Weights of a small mixture-of-experts language model, trained from scratch on English Wikipedia.
Size: 9 layers, width 160, vocabulary 4096, 11.6M parameters.
Experts: 2 picks a token, a softmax router, a shared expert of 128 neurons.
Training: a variant of SOAP for the experts, 338M tokens, 9649 steps.
Below are experts of layer 2 (counted from 0) of a mixture-of-experts language model. Rows are named router (the router's row for the expert), up (a neuron's input weights, with its number) and show model dimensions 120-159. Each number is 500 + 25 x the weight over its row's rms, rounded and kept within 0 to 999. Numbers have three digits each.
Before each expert's rows: a language model's description of what the expert responds to; "gets" lists some tokens that make up at least twice as much of what it gets as of all text. This comes from a sample of Wikipedia text that the model never trained on. Tokens count by the router's weight.

# expert 30
It responds to: Section-heading == markers and mid-word fragments following an initial piece, such as Ch-all-enger, pec-ul-iarities, new-sp-aper.
gets: "==", " |", " D", "al", "il", "°"
router:467520525464508471488476496479481472496520503493521461496512554508472502512511536487475501482537450517428496492562513492
up0:498533501506432472488522529476538524541449514509556458508517535506496500513512457474513550522503500494447510461473488464
up1:513471456458498486524489507540508497511511477509430510487481528503452516464484475538505460475530480477521529486497518490
up2:501513493512514485484518485531531450508485541457510480505531500536504467469494510486515476516486467517486522492513473470
up3:467495479492527530516487516476488486521508437499528495507560545497496491514469498497476488506496462502515487453531510498
up4:488498523495466529500514488513515511502492549469499487511487531526508519467506536496476525479486472453480518473538498487
up5:510506482496511502508472514539538461484533542465487486538496464479482489464482506475478502511484491500512479445558459507
up6:484491495530481489526528470489527437465559526562516494527501500492457517486509521483459464524469485494477538503529500495
up7:466435529481482446477500469499527504501500508558523479481521533485511489479514483514530475466458498542516532487492480473
up8:516499520509511511507551544498506458540494540518530490517492492485480548522476484523522503508479498514510485500503544449
up9:499483501506484505472483505490454514492527500485520478502464501541512476538523479485500513481533485528519497440537529480
up10:476530514507504508561482511487499542475502476492495478516488488487559495532471522493496512456483518458480477549500505477
up11:507537506496519521548450504466506492521472522496463533534500543518498466532494476489492507483496473479479520519513545505
up12:534532554504488516477549477513499456534471528520557488515486471506471496474492516489504522514479511520526453510506496467
up13:488476511525491503517558499538510482546497502471532573469486517499531523489494521468529512485498492465495497484474519489
up14:473519496523533470541514490550482496473506497503489496533501507492487507506495518445529465479495476480498459535483464491
up15:466545485513490497459507531524506506452503507452554473514491507483496527492511486534471458505447485496528495465532504497
up16:487524503505486516496503523497471480539482567543484511484456528509476557496480520507487515459491479480472522502510496476
up17:477528528521545529524491496529517467419487535469479510481522498477488511475502470452493513480495496478509465520479507499
up18:470501458480547489512517514463517506488488536506496501540526551489464530512512497528510514524515514518485500545546485522
up19:451468521474496472522486527559499555464506469501504517490492519470540512490489477482547538489500499471465502491492507454
up20:535507539496476519475464460531556543508454517455476526500503561495544547562502503500498476509463539479467483504514521495
up21:517469514474501503523531490471460527528541485542481509514482511493542535522486481485509463511460504504506537489558487519
up22:470520514506476509504470548515464460488525479474529489511487486526529506508529518516526486499506512511495496479472504474
up23:514509490526516483503470523499558517489475484517432488521500534528515514539481518458500505494509510455475458470461477472
up24:482451496509489528485485475512517536523474492501499489517513572523571476511488534482522485513493498535493496502514516485
up25:455481444495502476528496515542480538490532501473492520498531483473455491538521479513527488532482505542482447486544484489
up26:482548462473472496487496483540513507477494493461471516498478523519472472516519505540496508481474500528469478469489487508
up27:484461504469473490480535447480479540554442472499520472524491526468509549524509518554504498476492524516489465466488506481
up28:527496529539482466508491451522496517510468485543541471475517489540449493504487533480477509550496495520445530478497492503
up29:507498462492507526483484514495501502492475497480495507521518478514495531505472473515491459451519487475532472510516520471
up30:474472532508551514497500525458459476523476416537502519510500499454506504489491552479474526457484508472490460492505495511
up31:519502495548506482480520526521451475532535473431539464547506467500492454468519493469518487475521488447531486483489506513
up32:438532509510491516520536531505498516503528488520506503565486511500495500518503494497499482492471517504504515493499527507
up33:539515498487498495484508486453459440515521513504482502502507532514459464484526536526498497468474487459539559543520538490
up34:483451496470463545515530498507499505467493444499479467532501498511500495507476506497483513513521487537500510476530455481
up35:486481489467483485514516539486476527525470461521518501490429496517463511545469482490478490494480460532491495476465538481
up36:548480499474503505532510484493492491569487456481500508501474520569511498440505513462481512492508477570498549522501498498
up37:512485510511520525495487523526500534485487555476571477488489479493539551499539532488525529474485469479463502518465561531
up38:470453507540481483448497485488494491519473491555471495514486473461489519498475502475511531478467463507493529492495496522
up39:506517510514521491502553488507494509537457484516479511513525479523469478509475544507496510522456498479535461494464494537
up40:487516442544509476522431554456533485478465490504507485480521507497489452466535500441486453470489501521465496485502502498
up41:530502490491473476483496553485502487521507483491489493476472518487552477492483480496521518483521479501503483525509531501
up42:508532516465464487438539482483487500486514504523556489517474534489515469496483513469480491512486483470465479487503514478
up43:476518520478527480498526484503536459493521477523515543489553457511529533502500552513493500480484479553580487454520505478
up44:502444499526523481491508545536496499498543514495523484479524530464488565497470453541520481503504511514492523468536519494
up45:484492504526478457492487527512516507476498520475459480551495501537477497525514492484523549524491530542483537493515501492

# expert 20
It responds to: Pieces inside foreign place and personal names (amb, burg, u, ng) plus sports-table scores and units.
gets: "i", "u", " m", "b", "n", "a"
router:490492536515473483476533506477521507494470477516483512475502473516474499502473486520535476489522507452488509524468525512
up0:466507492509515481501476530511489514497459491457499508515494483517520500486529441508455529515512482473505500515484544526
up1:521491490480507527530483502516476510496443469515526476518479492500465486527464482525487464508484496488483489506507539487
up2:523505486534456521512564466500511510500489463529536458506495462514482538554469494510555496504516458498505505511500512512
up3:506487481521457520504505492488481463515480533472462514463495533512518461521479517481479525451482461494500524513511491493
up4:488494495470485477523457540508502487522461521523483454455498511513522574473517508526537528480502497526532439506517463470
up5:534559499490504492510488520485499483560489488519498469487513480532501517539476516544439527514471513509493499487493511516
up6:432467486507506500525469560493462568520512520496483512523491476485497503522490509464503514507489513478531528507470495526
up7:510436516511524508532536532493510514497507438520468492462493510514509492525493517478533489467477503497487517519498488499
up8:484464498491483452498499508505522515533453452460512506514529456512508512466513533506506542457493503471510474507504519520
up9:561500448479501496473510510506538530464504460542541484452499466486516525492470529506451530477540526494532503482523510513
up10:479501509493498481512512474494518491524529527501481545478492564526454468494516470518503466464478468501497461487535498478
up11:512486510469464508469471520511478540563476481500483481524498521472580478491508435477512519509513504501455467503482530514
up12:505448490504514487476517539503531520499447544502509513497509507485483516458528488527465498499505538515497448473479512519
up13:507513480507485497525494502483493498515439540476463456520456543511481514537458497500473491524467497455469490492486474512
up14:510515491466549513493517492512484516496486492501542521459552499544515510547535490527528492491547499524484423508469490483
up15:482479459517513561490469488508490513492490503473482525566522496468485518480508501509521540527524476509531526488542513517
up16:510517512524490512511530507486471499514486471490536458513514574470519460481515540516494514479483481479484479521490546466
up17:531473497517483496501500479532505470544447440529496525531495535493482460474481550521491461465472507506509541512499529521
up18:538489480491536511543480443492495476515523505518509517490539522500478493468482536521484522513475488491543549512531442501
up19:474520463511517501469471514478528508489519516518526523478537530526481507506523455456500505457510486463528515463506537508
up20:504536479484502479474483514531501468470485480512524535500530474523492526524478533497504511515478532503496543505535488499
up21:517535487552492477507519479473467465487473535483497490511485492476483485487468499469485498496525492501523517497474531504
up22:485456485520516545486547523539506521498466499515539511480479551537436503476484477474497518487534444513505521478490506464
up23:547526483561469506447509483550522500504481456522523503509486520445484491494495472511518466506463485512493477484480547460
up24:457488463475460444491519476474503530537505502531501519451465500488492527525517495530475477529431517493540521466476474480
up25:498495558550442459513474462472523557504516486508511537472491494479510476510503475483523483504454526519527521490515501526
up26:547455508503498507483537496494517476473527523538464505525479551503480492508505445511542532550466471521546492529546463530
up27:457518512484506498501462468507493514524521544525465491468522485492471484510483540486503555554517500494469506525502495506
up28:498505499524486489544491518504506484503505495515468482470511504500479417504496519501522478480512497474433502437458516501
up29:491496496484501519440505483506510487510494525552484482561464511478510482498525534492510514526515523523522485515526511483
up30:456490488517460455509492490534511451530477522569484524517490510479509487471481518489433489471447512489514482520452465488
up31:471516476461470500464450537501479520473476501484494477506548518457508505489523511522509484474469517497539502504502511486
up32:491500483473519496509519456477506523515488467474469543541512501521519463540477478508501507480532494478513493460476520512
up33:513529487477455464461495503475534498511464514508504510534508487475473493530508490492525468511499497476475526482474490499
up34:472494488500516502504481536570486490508474530501517481552490484519531548527473499491519514511499451482489482539488481508
up35:542469491478507486512546460468500519517473515458527495499503528517486518517437482460499490508516465490503493512510481450
up36:513519477489496497509496497453469544516450542477471482535451498502445423498507480477506493485492502495482513483481481514
up37:504483493507480470507494532526498491490511480497490498496494507528451468475511513538531515468473526533504496455508502478
up38:477501502471497514523442497525496516528520495502518523534530510506489472506461494502478458473509512475531448481495495486
up39:494472532537481516491504533471527494513500547501497505516472528498518507488459523493489473484497468479478528493524486471
up40:531480508512491514503463482510485546507520522479537463459488539475513531493453495487539527466491481503495472513466519506
up41:484525530511485489497504460523445491515502499502497508485493524530519495463502463510494436523521477485465497508502542505
up42:537485479490490507516515520504499544482496462507506481513453469460492508547486539537564439476464508495508513490476503479
up43:510536497519507488488552451536515524509464452496530497515485494513508518500481494512488460500511507518500493483521500517
up44:431458456475483524497559496501482502520526451508531473506511519475532514526487458524474550505470423482489532478515523515
up45:458483515503493487469528518479507495500519480520545495516520476463516444521478547496486510520500525493572483513532539513

# expert 16
It responds to: Short word pieces early or mid-word in ordinary and technical words, e.g. pseudonyms, embodies, aims, Orthoptera, robbery.
gets: "b", "ro", "d", "l", " D", "ol"
router:462464475500499487478449508529451519502477483458483503550503511524551481522516461509514534466473474500524516496520462523
up0:487537516507481541553494498540486447532502524471503491510459484452525475495510483539489514503481477549509487507506469478
up1:525484512553474492514497482524494516527472479545522514492477508507510526575474457453492456533491510512474503514504488465
up2:545507507489510501481513482454520484538502469524486473516520485517481458494510552486487494515512488481531495457488478494
up3:481498557541500540501502488532529546532484466516482495479536503488478454523473492474484498484517476475504473499495457478
up4:501493519476512501506480537497513531515487445495497498466488482503486498503493502511488473508480486499530501434526520525
up5:497515522513453498529503516544525477495484501463496529544503529512519469487475516496534506501507473500540523529516518465
up6:516495541462509498528515422495458453502494540458539511446465520465440482453474502524453480490471497482510510499470487497
up7:480525489496526514525496503543468506512467473502480503535481489502467506531488507487470530473501517475516463513441548500
up8:514510465478514537487506517514472501494499489484494436471501496458472492514499471530535519508513485515494489486459514488
up9:476480517496466499479519519496484551507493544568518560439514486507520511473493533470525508519454489469514482559541495473
up10:505459507482506476564518516553518471490501499462505502551467524515475480523488494499475522516465520531519503523546518554
up11:490475505514517493474498482451502508508492498531499523526499456485462495484496480465527513516467522502495514502457467485
up12:539487531474542499503508530534460478471482526514477531477525543484499505497492489483511455505486491522505482542521497512
up13:526513501493518514505514499525501537470488481455521484570518510448474482480509541527524474494522540514512440492523496528
up14:447484527470441514429479508495494479519472487490521558517471524538508488504475465460484531551486474505519503522503475492
up15:491543491539545497453483503543522508497475536544474535464476521508480517480501501448510522503484499539538550503462524490
up16:482529525506503498478525487477518466476480487445502488524526500510518462499465546483489510489499530496555510531571498500
up17:512516460488488480472485503488485540503529477479517510493491498474508457517460503510519527524447513521474499515515499471
up18:460472544466523492456477523491486537482530515522542497478489528511502488481519515486502531503497534501532519474477514504
up19:537486502521451504457514504484520498510498480513525496536508491496469544477504458520537480484504504472476500492487517506
up20:514489486494461436490503495501503500544460494482514453513522538529521497515503487501511518528489453515509500501523497520
up21:511488459525486499478472510554485511492486534462538505519472506469443508509502480518471490466471515494540485505490529490
up22:500527478509432481509513544511528499522475461481516487501497504551502488505468489483502579493472494544484516511517541524
up23:520491463500443495483522505520484508518498481458543534477494467501495493436494478535484475460526495464519481462506531520
up24:483476542528502496521479527512460511499481492491565503523541498533546472476504480490525509493468530493475473478511467496
up25:473505498511500490528496511538564524526465484441476482536504529534475562504470458521511537501525468482526526449500511503
up26:540518469477509503461471479504496510522474476512532483489485517478479472534502487515413514504509497542500546483487488480
up27:478465466455524506497513507496528484490507510457505531490517466499525475462484522529525506462453511524556504458512563513
up28:520497505472510500464524523464519532503495466499542521509468463526512480486470542489545479498506508471510524518516529504
up29:516493485481500489497482478548475494503463459505518470502491553519508492535475483584483467505491510503507482514469465515
up30:457485481503513487516486479556451492505511484448481485554481494516499506454472494524535481517471510492527445491471511507
up31:502537520480500533468466516498541533485435518501516477492541448527518491508505509490478499498547513510434502460529459427
up32:481480547498489492514520478499509486487506485519516533527456510490515489511509556454522494496520467500529515487502470504
up33:517472509506482492531477524488518490538496487490502516531484538520535492478514466514548471494462491452492535506519513509
up34:504501514513475500500505508466497487497500484505517462531473468480480500511490484527476483451471491467493511504482532464
up35:509485461491536477498507527519481511486511488452531536500492525491537514503478479477508486506525481499557517478512563526
up36:495530551484487469499512524439523487537437496523454518517501483517522506522490526508515474510473512522488480479487533498
up37:481475484500493542495545502526495465504485482467527478508530489537502439545465509499476514491520480474538510497470502494
up38:492511482504481487507514511533529513484470499494501461554487461491513496514504463498505485486534489478479514454489467504
up39:466470517511498527491483482544479501488514490452539499525502483470493490472490539474493495518442483516467519496501468507
up40:506452478476508507482494509565521480495510571493458541484518497519566550462505493483524503524479513521536531492533444508
up41:501482558495470484516528482462517510537503448513514538504475519496535465501499531496516526509496474521496513525488492502
up42:507552537493498457526513466470529496492475488522475521509482471500540518517476508512516513515514487516529513452456528481
up43:478475511497453484481527452483465502544515504492449520476512523468494514475471452495514506530505486501455537544572477500
up44:497493510538542500534484484506478507516457512471505511460486529511527466513474498527512465514494498512525512507526519444
up45:468524539485502503579488508488537522485523451462492498490477560539508497548492517530516485487487491459442490462475478474